Weights of a small mixture-of-experts language model, trained from scratch on English Wikipedia: 343M tokens.
Below are experts of layer 12 (counted from 0) of a mixture-of-experts language model. Rows are named router (the router's row for the expert), gate (a neuron's input weights, with its number), up (a neuron's input weights, with its number), down (a neuron's output weights, with its number) and show model dimensions 0-95. Each number is 500 + 50 x the weight over its row's rms, rounded and kept within 0 to 999. Numbers have three digits each.
After each expert's rows: "comes before" lists some tokens at least twice as common just after its tokens as in all text. This comes from a sample of Wikipedia text that the model never trained on. Tokens count by the router's weight.

# expert 0
router:487525559507474531493560434553457433548542505526592444515533514500429546546567530553434526596486433466524522461448420472536500410433402442578497530545398500568533491493472521562489507530434442491546530555492473523525462450452434489473562532401542502529544530443444577402536521444418423437
gate4:386488591459537471502515572476487499433471516458510570491487637511539530524541354461500484414538535499501584557494439430498513521519549440594519478474456518439433560483469529510518466532557583561608412572483531528462489515434457482478507527480575479485526492533543581521560514442405512514
up4:606569404438396534509596522558529454536507489566501493456455427450685514480479511561517478485500554586526483554506500528447429449465412584530445514501464540536505527538481538544516490462452468505463503475546469508491521594494546523525546410509455517557441421539483546399473478561532479484
down4:441523446512612399575413553532531494488397593546460535458617445494546522523545458463475546454518510493563512476461471396471572529547488492453475453463546485477508443479456559458445402449467504564563475481635562521464522462460501451506542536527474429527544569543509517492457532509431421490
gate5:576515471477470598420500527595572530487446549452566479574482490499577532533534501532513495535509473518587406550527576544554541469534590488498414469591466516440504345508497477554524558499406476481458485526567588540479506464376560536449516443477571459477473542492531512461540483535481516543
up5:472515520466496473536503523521539528558561474405540534540490478437495454448601580519491484440526467525558404530524424552486516375535558330522484605387544446460506437591469487484559542514475472545505561489516503577558507470536608467477500430497596536490463472484468491453489494532538505499
down5:496443624490512542559561454477520504506445444499511495552485436513509516560552536515518404474518435419508532533497467443529571462465486430574495512466442610576380528471388530462404606487447537438470451448464511410540514485506422469498557534510499532545463463454410551571471518553466492477
comes before: ".", "7", "9", "–", "6", "8"

# expert 4
router:538446466517544410464602425452462484545526474459436495515573496457520534494548438384534541400502565438466521550455602512485466465583530477512555510504486522571459479519430470524523488548479560483439539498445554553396524537505475502422572636531445495522558528513593499430454461486429518553
gate0:402534469481610459554433411471497491468487465430432422545565520476500556539525467494462525530476532485432535551528558516427565517408459441539432432480425535590505557585480434561509526478448438393534553601537528473508562500418514423543527468389482444512509519487552511493500527488510548520
up0:528502508503562532503443525516542421493359622430535500517548596485497463475495480497489473482476386497481521545524561554473544563395487473542487453408548502517486516466534533568401479437511515410576537467452465567520435477513573363464495497473490469460457466432562553454589492494474460479
down0:542435520451421462459556456540491465513596488514541493452467407506522477466443400548471505524483549541575409513523513527603588440500473467526597553477525483436576491509489581464539511528503483526508413587495611490466537473460466566576521529648531526511530582560507495519481444510568547467
gate1:536540500591526510538488554576451501501473491450425536515458508452429530516521424517543363425484590546499491489495596572427544551475495540482555510560526522478588452567421529555418517478513474520520401442457486547454478523440572509445511546506542485479519612568497452483417405415528530506
up1:476532426536493474498429527491488425470467527487545568487488529420515525492561428523514587609451530500515444551403579444530575481408515572568526523493583567453555570412466414508499460559455438471423475467538461533559454542581458516538497535429510541505467511504402545410442496535429508503
down1:549515448505353539535509499452472553593440429453500483461533476492500470561496565424562471469447465541500550458454533507496591488575446585508470487537493468495502649458577503535521496457448477484469458471515423519481539478560506401386495458391536505506462529514523566451478472516453623476
comes before: "\n", ":", "==", " (", " in", " of"

# expert 19
router:515562473541542438535569461458498611498416416462501479453430487568546464406466534509534509523447477469431569569458477518521582470460499527569556569496530409570501530452479384559470511533524506550495503451469515530611409442570541566442464577487526504425486502515486470597474540442497454454
gate0:466624510539452355509455520480404547546551549531535542498446445556446487499454415519513538516476529492555511485438500508433484549555464500444476537471467460437507515383602486517511551596507584493525445559382523584432525496497426542555497567459562546506541507502474495508509580519566470455
up0:494549537503546498502529523580506538549561421551447472567479533532503514547535421496524510509515525524543406532472485546501499471410555498453441550426595489490342537468489554465591472545526508545392466596495595523608481488481486395560473492571481489553485494521581471546419514521420493480
down0:453432438527503511482448578479579459524516565489551517521553525492493459462552498558489550465369522502545563453599445447544535538474513534472442563538484434541496457561525550423465469502445382461565542529559527544500560509529403426403559383516523466517438528461456534557523489536417458452
gate1:621490472444505512516542477489550548509488531469350493526472505434546509387527498458526437477471427409557643472438516457514540505552459491460527460487552460572567384444446545557550559470521539437586499506436466470570530497473461458508487470487466465453528490529484512567459401428487533485
up1:418464503537534461529563472526453454497546576449595533426541509542523475502516377542473506520448527440507370545481458516407457472471544530507491580482515470377520545453599552481476447490487477438411469519518576465446495410607481487539497518494573498605518554454506536527483563531475464562
down1:507504424511527508548451573528464536596557456478565463544460544509590474561432466528505556463543485599508489489372469488501469524436525432539479450469454451527522465617570598485522477542483449528453545490454418471392500463433505524480488541572412492583461428507463533479413509559584513509
comes before: "i", "u", "a", "o", "h", " K"

# expert 11
router:486552508528498517506502616574469413512515468521481475485547530461540607480500420548468431459439512531567462541456442477455413550513544521499524499425530555524512513427528534505455462603517543546569515506393492514492464448421593410551451422547570499541460533492507483584438379483531550426
gate4:543485484573492553447613389541477566666501549589513502401527482449548508561525564494492528511560503459455464412459578492441481556497358535447477537456465502536500529496503495533478447553496564470451443546458510471554540460502427483571531528558500501449555476505551482503462528573431523449
up4:523391478543469485484560496520566507426537433501459455565547461555511514490523440630569418543549529535388541612462543501586484466524471472542501504509452614516469469485521505517589593446504487419470489458502521516444515518485513481556445506512456524523529497537607445545633489469565453540
down4:504492564499486515506527440582476433465589552512551515413590595526632536563439526532502498515428399406482492459485490492468585459499422458613556491466591540536496477473499457493468494534434479523565452566502549508485508513447529539519629470490517547474445484475411466488412457532504479451
gate5:461560590504460492500552465511470459585524506513489432511434527424496465517377563605490618537462482511507466488492480519515459459524488561536552439433486546488431535543516522518489365583512552451574460493410493472500571513593491391409493529491501473461553444474516456508471420480461595525
up5:471541558538548479473510436559466422563458466533507494463375442445512495585435452584431537463480552545518456503472436539466451439526519484527518437549570487499468553576507546536482409574518518424565510461484520521493523581595485405418537554565547556493591459518495516518514468460542591597
down5:561524421510461484488501515504469507467449459481444560571483504540436487505500478402466461511444478476532535537469474486462540547552544410473504523572507511464471433449468591439588522438493575552498487500566426505714564437530449513501547469466478524560503535454504526544499440583435394435
comes before: " the", " a", " his", " an", " M", " their"

# expert 22
router:607526478416537465526538457447563439543534494587492502503437524417524485538567476458545458424539419503497560506448507415461478489596468500704555457495434530474571519477431480474420554493583501489575544519469473472520525497497603494444507522459478409492460501515486463470521463495542559485
gate0:557449451550532571457433512524567502543443477593464532488430499498532573367532463482522451455473574498512489586456369525448484451483454449417516529481525543474493464504473546545484444542523597458430543468463516519554553626500520551455462533479523459437576390492496509528456531403460503538
up0:522490411558537592513495468552527532542510505565441464550445505480512455482430472579558438477516570543498513500516430518513547417489475468525526544479536437428445452517456549477513381562451599412549579492460537559534578540500555563484474409429559436400543377512485502521482524436525505471
down0:554505445599537476541444546514453514466430449581452537511512529446501518501566535531542544331484543535403448406423404514500565483469568463474547523440513528496400513464484467507462565533472486548516495468551474476392424560544536461427518508512542488561537412559528537503511532505508474598
gate1:561405513406546483470445417531538469532522553521576509498531560458525589439570518462419498485489471512526584496460509429525554521488575413439480469416522479439526519467519468494496613471484482432584521576589496431409512519442569482529490515427458491421493522542445461445585501496537488399
up1:551490472491422496428425466490549583502446465483567504484560532495584540516533559442510528497483466477451509499417386543540535452479451532393492522484566503411458489529523454526488572505462508478534428544503457462502477556499543605442431528338546520509449504544512434544526514408431480613
down1:494552465455523537453552490426412519537469549600505490489582492550596570517606423491495508438566626505524466459519506508488482502452557506539469537422419561451519502461497491490482518456554484541533500536559565449607564517552503482497539507598408518492446523486546446469483497497511671471
comes before: " to", " in", " by", "ly", " as", " for"

# expert 20
router:451508447472479526458513457568534554608455540461508492532407487549415537538463517491451496510465478554440482653445431510525519570487417387445416514547515502467504470474482450464436494495438577487464417464527364476489565522436516571484520523501441523509557435551471520504400437525503485448
gate0:559542502431418549433519525575482443563587525412500477560554505535533476423525514461490462497514542434572481505524476472485553613534415525594453436479463523556522499551581478544510524477549518467528559530490546511416522477590526519545565451490606465477547539495398497486415585485471395446
up0:483482491495550500493442547478472453533556534478449527518424418514527549453517562465489523440432463586508526502446478508498540463515587420444487495402466511442499620611489466538475540438495558461462499494486587502510438561539544475443543511427540433549531555440563390496408526490413545624
down0:461444499582594543445457512416443495514489545528430593521465515599393460460510403505530535470502351546563475512531473495453592489491463432520513544568489521545524428505540460475516605528488443423575529545502490479462482443466551506410504448552437461482527504515493506522453530451431417554
gate1:516505429564467563611406576495456456506507470481467507448494538515565534533558588560496476510510442553496453533461427461564526525555452413466578437419432455434416533558541531452461416474503491536578549565492468574488546539543519526528500444566508526526455522453545593477600536449534512584
up1:532546586467517476446602356473572553532463505539498516628516497502420528517447468470461488485525496435498568421443582530469494421454547564544428524538593573569576534401452411548511573502447531531487461508497498443543455487395517520509516507439531500483445477501471456540452490525451488474
down1:511503509494497529537436521526523513383564561553401499585524531553507569548475516500472491550462484547535568508412492561471537481469487456567531612473539472565524446559462580388510438454532397580559521516478501494571549497486449534516483462573599447607446551470512454420532510481418478509
comes before: " ", "\n", " 0", " 1", " 4", " S"

# expert 30
router:540500390481545498458482419521454454573519520454404496495406572434563478464535541450497510479533615433583548514466533421568543505600541589548505420561494523525521474523429429465577504428510405500478510484442417482455534504497494445495497517528468543544419531583531466510451531506558451560
gate0:477481515545487493476541519449484453378500442616566589556428555506495444497462449417559490514472493415487518463531588466512526549538500513531515507489494588528542477564453550472416485525467460582550592490444558592440471519514542491540469483520580516558433501513568539488620458611471431512
up0:509596508553489596445455423478504445543507540487497508421447567426589494523500526447508566530607531552551546520539415535476616463499471511585552482372490435453515515562462561513447476487480575529530518564492474491480436516547495473417588491461502492493558592570459500554457450453428473507
down0:533460538600433475535509462562381535398471482501488457493497478501383502496483484480481483464520444542519445453511673518539455493496535475519457458502453637445462603481518540416539469535510470588545457478478425466393452525479417444560504527514456508438487421533525534541483512491510469492
gate1:514477420578502480427551495492539533527609554437445473520524512539575520470547523476458506489399516575476424581511473397548452606494538525517405444570605515545459543483464546364476472470450489414481493494542481556401517525493526481442517505512517556385512522536466516516492492547483533427
up1:472493510445542506589490546518431456461426450508560536460546465448404426492382468510535473545601484435458550410576447625438505410484493486508565482527523477455599494477520452583532498503517530571482536473496546502522466451528459463492457527454503499616531511412545564514417499462524416503
down1:525434462510430584457481453478525520528540634459473463531470489473429551439537448377407623495423470606408514569514491511517463560476458501529497455501472432511537514522492423490482490475535539499596523423479452524534552513593555434514470503456532490450546478588519516444590508577492515493
comes before: " of", "ing", "s", ",", ".", " to"

# expert 6
router:486560580519533514593475478485479529520482608482481437541479453540535540489531467587461470500417532523553474571605561501404529613443519431514410430462544529493479494537534481490474438482576541511569536498500454493438418491430418430480485538394459425512498594519494385512519503501481502448
gate0:516540477446527528567502588548499447613554538577420489554497566478422499472439486445508424573465435427563507489507464396434461530493493418462462398536450492566465494491519584430407539472581474550539535552475504488466500507541473467493485444476425489572555411472504520410572538509528545469
up0:470562464422494518521496450469537550567493475554528610572407486486475487467547571471447514549397527490464537486552522396537570543482492462488421493445444498579461470572532560563491459496437433542529563514417552436441512496513558604454486509486479518574513401430417579536501546566491540521
down0:581564535499580430540507468487496508579533534596436401564462421531518550543470545486478528567607490488494558479416517477555445481466500495499501447534482494543526521454498468568595539536489472465457529459507509510493608468517549441545467476608446547618402504616526446452554510450473482449
gate1:450522459472459559466511547579538531451554490520466485525517516413507563482413433553499540409606478445605559563489542446535529540485463495508483429405450553531563417529581471501469502527518492544575519472536550420411455438464556529487462443534497578462506427492380461472509542487586478440
up1:542509469478414555552534446523484482434551559501487501526500460494535568574480534541485459417482538449606562590527508486584425560458553522537567498418551450490597431507470476503466559410481540469383526432562562457462495432485463566525484561547502513539464463487569439409608459467498494485
down1:522526612584489494449507473506411491491601336515478443505434555510477482519447479468463540418492499554470509455474454487496474463430472423558486538474458471484425506460547506547545539538505462551601454533435495543357460454579554484551506538491503510558492516501454396550527583427501486454
comes before: "|", "-", "==", "\n", "===", "The"

# expert 15
router:533433462435462474450514528384592558528495455490481510598572575529531593472512477576579593486456497504541545417559478549536577427435520452531493496421413570586503438532488441543463497421542514509511441570521483529518489531469463492528551633494456480491497471495442454489519550430455462524
gate0:538474503541492508467536412491413454512517517501457456466448464564465554583540571541416470542478463555516544458540419487461435501464498491452481315551501564560557429454461463583472493447520543558449376567493479402583517530511510542465448507405590449512543499489496516498484531457494513483
up0:506522467508452487459423541560529483470556445531423548529526487518520475530541465541504538423525491489539455516525522403476456548547633496455567541486511485482470509498519539496540592513408502409518575431433599500553490447355584509461566474515513548491516465537475545610545363484492543457
down0:534569524532455595555435521473531464475441439463411514546418538523499530524532444503465484565442488541469491537587491467552563547444543503483483468484498478464469542429501595504520401439383551595540544450497509417632480550510513486388516437494425500470529453409436510522441508523479513558
gate1:466541503433562520484490540506466543495473510494538441515490489538407531517640483544580528609532549450502498555534596477497527479496544527594424550441485517467478536527391536513467548497500392557504530413440376559435509551449540492514454588483508461579468493475431557419534483435517541527
up1:436550506514516554502510479477513500427483572507543432476517488520426494539641474528560585532538573517524516648555606435500433523516498493511503573452524486550451493477434525474466565472528424531532480462496418546423473571498628528505403560465478510524461510491465562440541500410473575481
down1:540483480450580552458543530496510483498478503432554478423480470612494529542578456509624463436471568465514503483466498483437545438487605545476517561464470527565534490472570484436476504494529499541510509493522528502436515514457582494586481494463501447509343467510391575504457468394511583613
comes before: "C", "A", "S", "I", "T", "P"

# expert 17
router:427478436528481477555495405540521560425574528508570532471559558460493480549473549540537607588560535542518473569448432499542549425558482487652512511531532535539534461521536532501476522446432499417470438490581569528486552530482461510546510397525468434519570445460526463564536483480566406503
gate0:509506499470532481447530456542518557559514484542449555521461412378540550352510480502557567556522495518492495559542477500457454462514503485522564517506483451560528477460518401479457576504474478383538548464554432461492549531535405529557482463534579515441567475467415443581426487554494630483
up0:453452501480562457561478503439510505467480596605589495565470492567477549567473529470545432436491567534603470462518459486516483513507500436461507492570531525486508544456487481608543485420491488537397421452422515482503459479490553499519489516473453579577470529588568564370483552429573424496
down0:417504594572460420471625431502442408561520599464562526556521576475484528486470470501377490531530407434609498514491489571551482530571516561529557472476568474470466494569559416495499499439429505545560527500512549498520542443458532530512515560481518427474482488490515452434455478537485484413
gate1:520494387456550448499534506464449576576473608591510500530417531524503552485604535459547532507529550558392464561568517516506516507552497467500545448539452448533592423481485457477458567508504458504546415451501457465525485539463509552559458440375493588486483432559523567556444463579519467492
up1:457521470450537518504457460517531446499475489523440532526476582442464555541560518441463540472406452467407483610516468512585549536534441435529515485538547523421559510471423427558446504499536437427555548529607481490542517514480496550442496319476444462444534486485477534424461525528423426468
down1:545463461585428439505499532522487412422558500494494565504561526504499475476394462441551522447417426483495571420423530474447441482490480516558488663406507519501537513537477601580530539524415429516416537456509451469467498490543545578512553528594489445466468502514498507533479531553448500444
comes before: "g", "l", "t", "m", "v", "r"

# expert 27
router:545570615540480448518493627488546466538570448486458432505568543541482428584477455501525554535575507482385548547474472419488503484467521493438633484460493552462532514480572485428462434501528518491447536543503517424530539534498487551558503540409460496448527483555561505464539638491475509565
gate0:474557389488476521476499482534499458440411436577477520506567499564437505583392492492430484511444591498513528541557522425525468507555573508501443543459520477596478508437481488538443469518401464466472549487463409465495485494446536456562502500524533406523490485487620398596531465508465584428
up0:489415433488545548487518567539477505493443546486546487570547450537481477554449484497371466513541544444517470542470586414592505437463515499534518515492473506585477501397481467486474408563475442522386504504453549477443513549492473402471522632473522523519492609576548529599442475462474504462
down0:479389483543441578447543493524478492416505361456481469515414477562518480509498524454513517555570550484495573470423526533454506471448543514481536569545630470579515515555446481553496497526445537513474540595483576595490501464441383474517566531465583526398493444538481468531517522549479560507
gate1:540559546498555490490564540530502554542457548398460459460467481547536454452551435409437496504535451498440508554468492495615451479515497473511444443475540506528600509494429507600491521515474468637510537494476507438501563436474482464608594485456458511541588506583541519528506417509534395421
up1:523563525490549489536502538505511550519526619518414514565492421535480390501559459439462518539516465453462516527612443455492486461581476438450460500495479560539591482462428525525515470564440466578577460493463459492438560480420429472596545512379485418516575479611474502463517529507518476456
down1:552455477520476478501520518429512491511546532527435467409567576523479525608518542534441525603430486493429499548499512415435477585528558466430527460516428519546436470492509529522549585434533559470441489526603562472439505478525532497417506437551473536425494444502481459427435434507536627581
comes before: " |", " (", ")", "N", "^{", "0"

# expert 9
router:479463495575571528415452508456473541456502411483468541459534509579469473551519552475537496511536541481469471366444457617434444578479515580420462499495483490451421501498538460426472538461505494472472556446578586545602475557560433578514524545576497594475499551474436569443509565509494494508
gate0:460408473437440496615546529537500510486502552460517532517557582468556352427480446520515543450480470556545492544498506502515528458444450478508503431496479479447506513560417602507511456517524411533577444599526488483399497466480427493548426654552528444510542406519523511486485509481497519471
up0:493491548474491404551384537632462507408529439599540513535489465455476579483557475531434489598430492543446497456451416545485478553527591424507517457544456497529425508462408455478548461457466442458508528588564552544469524468479483438459554512534554460513472475482466454597515449487436477477
down0:497565494566559542583536516460505465484496538537543429516426486581565411506484471546518481495542470499510567458558574507557511422447487596543579549589568501424537524499534652467553616555483464477483517444550464450524524553527513512527421419589490531533466432502467505514438531549537570507
gate1:595483470586530586497475510513546488521460507507549475533585470532497494491436509553582469448542468463379432484546464422478548429415543459552426497529499580502475537451524488570587435544544501451533443445457457514412545470463514458574521463413461526516511515390544537445532493510464617575
up1:489362491532539490491500534487456443453532513463496516494530503476523450468447500515593579468520434414458472518494502531463521568396553489465402487545529487432473591416534523517516475594434458461474506579500560488383455468454515454608541504497464532513457566450490455390543537474499630485
down1:472438447373546591423520527467435514523494623490598436483523457481520510475495469511509539525478445525538558429598494547586491511445486452533488486474412403502504531474537445467419532564473536503546456462476408530527528489395538430541545549522449522513469440586450472447413507504483547432
comes before: "\n", "-", "or", " He", " is", "us"

# expert 26
router:510437510518495571456555495465524551610513509456469560449488437452520538368448550493540555542416525370488576527487540473471438584547520569645504481432542488555535472491444527487453444543435495445414497489562463515485544568568528521461537475564481467554432467512561545536486431519470507524
gate0:579512533591562555497525412512457598543557569475440445495544442537429508551477561484396493495502470452572420567377541430539467526593442563490510521425512447557524493524511542561501578521464478462487470604571542460495479541513519508559511549554494519473476483445523439500563394436523517483
up0:433396553511505443537563403435489465417514574528572530434502517385513555513537519500533534469463534515544452567553454537485547410458485474555434490460473458401464575506477427505439543525516527396546572546476533483491582479555447478513599553484450501467451436539489496500510517452376472466
down0:472511484450486458493389548555523470543483487524564549498486473570517453467458565459478464452565422577464527533428528487455473492556605514513498466626490518559493501596468531487419501492542578476407484496532505488600488497348533487383464474515515540501572565542469482569551550536495422447
gate1:516468469527498447503485533588503495482584460504538428563563460511476506457493559574561447563510536532387527514536532575504418521560514582474449540610474437491537476408518487554494479415449551549472558552478589498450549435507405581508502531483562549444451559454513500548619432494511571495
up1:470539589505499562519529464430500455567476470513541565502470503474530429438514466391480651461502448470501544509500485531476458420426403552616509563450439476449543574521503495487508465500527460509618486441453466509532557590471463426516485434497415410527549450525464485443495545563554452497
down1:488490579479482498598539438514486487524411533498437519493554601503516497485555451451469521462530420478465563557514562444384467496528434494578470589548524485472582544508505468511514488542526441535609479521472381419634430556484546504514445439536448483506512436499549548500492485484510377530
comes before: ",", " |", " (", "o", "i", "a"

# expert 28
router:546483471462502499481536455556498512520475481527446525554472493598434531383510424517540479479519447623550539469483449485504509467547515495450503391546562507467558474526575467478577416581469610471613446622483424507489411517462555492500495481565482518446433511521521457518444451413566495456
gate4:559553597411532459518453546488482399512447495579427516578481505555474507497538391584548506455513533527477547551539538589513451568412536487548502441559516475461597529571498555472552474525540590485526444525529482514435483478422484442450592511468530530470413580536521488528530561419462566521
up4:459502433473514455469418538481473469446442503511467504567506508477482536437523431493498523460532459485473538540568495627512498523395527478491487499495580506509576518499454553645594572442465445587500441436619488516550505486523485442413588547518505528435411521453583514380490521489475479522
down4:480472516452518498554554406531495397405428482583453407512473548532478432514486475630529528493510447490460514542481537505488566480501511552546480470546545505510484571510503542444551521640561583431420458534473520503551456480516473501505515484528553563555413642507449518459452385523487510515
gate5:520491396523533521488453429515525441492573444463524562518464508527448535516458565597403602551534565503575536385550452485576498572505468545511514551491467454434563524583511511593462424596497512452582560523414437461501532586519503442464530547531512498514554505467523515484503528470412503422
up5:450517497486468462465556480487544570478545488557537571390441560599526557526491554464508467471592456448534541459468542520512501550503544518559436551523460432491533601570474478522572559516441437502483460542565556510620425496554464443437511582550541418423544452509523576526474595478481532435
down5:527550487548503576432456547457432556553506511542438480533525500489499559461568447500589547556412524555524467466539394487528540529514420432407521557469520434589530550450448439519499480469474494547459514580469502509544552539557565534474494561580519494522449429452523366443554406516546452428
comes before: " the", " a", " he", " was", " it", " they"

# expert 25
router:465430505535469472510531451421522528536453540586471556508438383532503561452575563436552530449509430453414419475540564496522480437463552510631506476507512479496517499479337529498469444454534467449446543542477462573467496497512463557499490597561489449488519607462495585470491498543432498530
gate0:497514443510409463536575470548538490523456590472443496446541519427561416474461487450483555476509575516489427421513461459504475452540422467539527539409431435521444593525497516484546518481578505580565462436480553562576453539616493552522558558434515528502464472456519454512488625567505422513
up0:443460598596537492425529585477534507507552477489535516466491482548509411555553531517550488573554411464519569429512510527550449504494568539478481395517435636498430457526484427457463561530522517435477517473541495517291511520463536551481491530501481517517504491601520514478558487502461465497
down0:500552455384421510479526532591579534498532489410442404527495508407533536488519475530496541457480529509553470463535497419420542572558489566481515533520520489509546535511506509491625401482533432477545523447440408426624494468528534459499513498455615480464538407441543468506531524522544477557
gate1:439591537534461478497517507582505482565399515548453531402458457536456581505437539553512479485526459459517471519462514498415407518459562564480474390474550464464560500443599635491510530527527534497519504370473478479483453415529462528502523521451459513479547453433540393483572538489559519442
up1:480475455504476394499501463464525520571520483467522394532518523436577469573592527419559535453538462462438475527552453395498465534445471441492450500472516609456541544541461505461566556457434527465526539528507506529461494643524511461490478451413495473477485545558454446393467576415459570547
down1:485526481529507540551460578539520410531495386554558513561474481545457502508476514592549495496527475467570495491435457486484548460571404431415431505487467514471585526498505568473550514572551436498583483526492437521390544496501451474533483475462540510686444514494460537484510441544533386478
comes before: "ia", ",", "ian", "a", "an", "."

# expert 16
router:583541495511539527428602440416501488515479453513444512508588458532574469568548573548442560447495507418378514426446487558438486453526541529430541495491414540473455462565471459418577499485505517534523559500476524482531465564508499591455552613561490495460536513600401517503517504552478547515
gate0:443507514418509546553420530489548455490459432489579566527396449446572526470487460380590487444614450572464494527494552566496523475590511418551471485588514489515463482472503455475535489537468498619517471482505593496517585481421519537467529444455443508508528579585495529535501417462519519539
up0:548491587461504439506460468548399352447500528488500572502552540508502507466504508430481521544549547579559571548515503537602556528446501384460477506495499423512442435473576427548476523492448470487521471509527422543505605447514508402542478563451498473494499480490457575561429447606478455521
down0:489563470521477540591424492496446476458597494489421634557435522461426561542489455502501536478545505497554450480454519517523436606513462472426550522520529522503453457505422477528557432479491439514514465521497537436658587507542436476564539419506380439479579550489463477510473462532486526503
gate1:449450530612523416492466423569454419611471380451511467444476534538446459485507449463449381487511514574548457436470476484468493542553560526480473425508517459503452529568477520522474439521404523474463445547450518478500457543348506506561541466460516505503468467567484459497421499539496406531
up1:454579529459536574516543546513500591463522528564481545566465540470549538473418494489551616472513527496462511549517516491534570510446428497442510517552478518527590500439548533485541552549524525492562586559564465468627499500438483408511439460569422524473627582484575498534532519441597512461
down1:517479552538494510449440512459578441541520524538507533484443491571408517434512404589521473461487408542512414497409522510569576536510470508467527556516451483491510533401606466533412564476475579536504434533534507496604433594484416504512579402548526450505489530529559436495469493421465507522
comes before: " of", ",", ".", " and", " in", " |"

# expert 14
router:468487452531461474473444569489472498522463563472564469470529480492520462545557346501452445537585411522613460492515581575533455647497483505456551521547491464515570561564481469539620561466525517547521504449509485510459481501539545563475484438525523470516459398521487443565550480467618512484
gate0:542562563500480453589522526494440499356501484565506513476501522558520525518473549573545542530455498544493492464442497539508398529520558488547441468492506486500579430448480503596449556595445498535486366529596570590499484487472605490402604461487514506516510543470486483522493495525569523404
up0:459559560459540457499438411535588490565483501483458556505548470446533441539545452428536610604564488439497546496585538493443545430546445560497580513550423417461521476415546440486445474553514546447442539529460583441595491496557475511608461459517535481510457509472502474509575514493493496575
down0:533524539510623428417502516601506509594466492529530596582498485635571409540561475568481500469539447441445534514558601513566495527558476466466557557605517504432529438580503510400541541540533499488473509496489485516489520564490523532452523459549548415505457490540569506490497482484542569535
gate1:437538460456475461525488512538532497520490468390558500573454505495531511494428474526489487544589546512560537555494551537461527474614429431463476607514558440527543505473547530499532567452469425533578412613453512445538600540571483505497516512462535414470484488579451412483423391552520469507
up1:585507529474520496499429355530520442461460512535504570442510533465498417598434549473491481456445554463393468539521467440523502399511479559565607468498415577481540531482438473556517537533533551484485531515560486531529485467519468464426367465476529546545510481392485540476512608497515489541
down1:497480495475504547538489562513479492518563531456498372513623515635451571478532614444554605528498523552485421490506508512500611401453441465509453598578483484538551571454491576467451507545525466460504527600495482554494510510493555555518585482494441442473474464532466512512522442492561542490
comes before: "ed", "e", "t", "ing", "es", "er"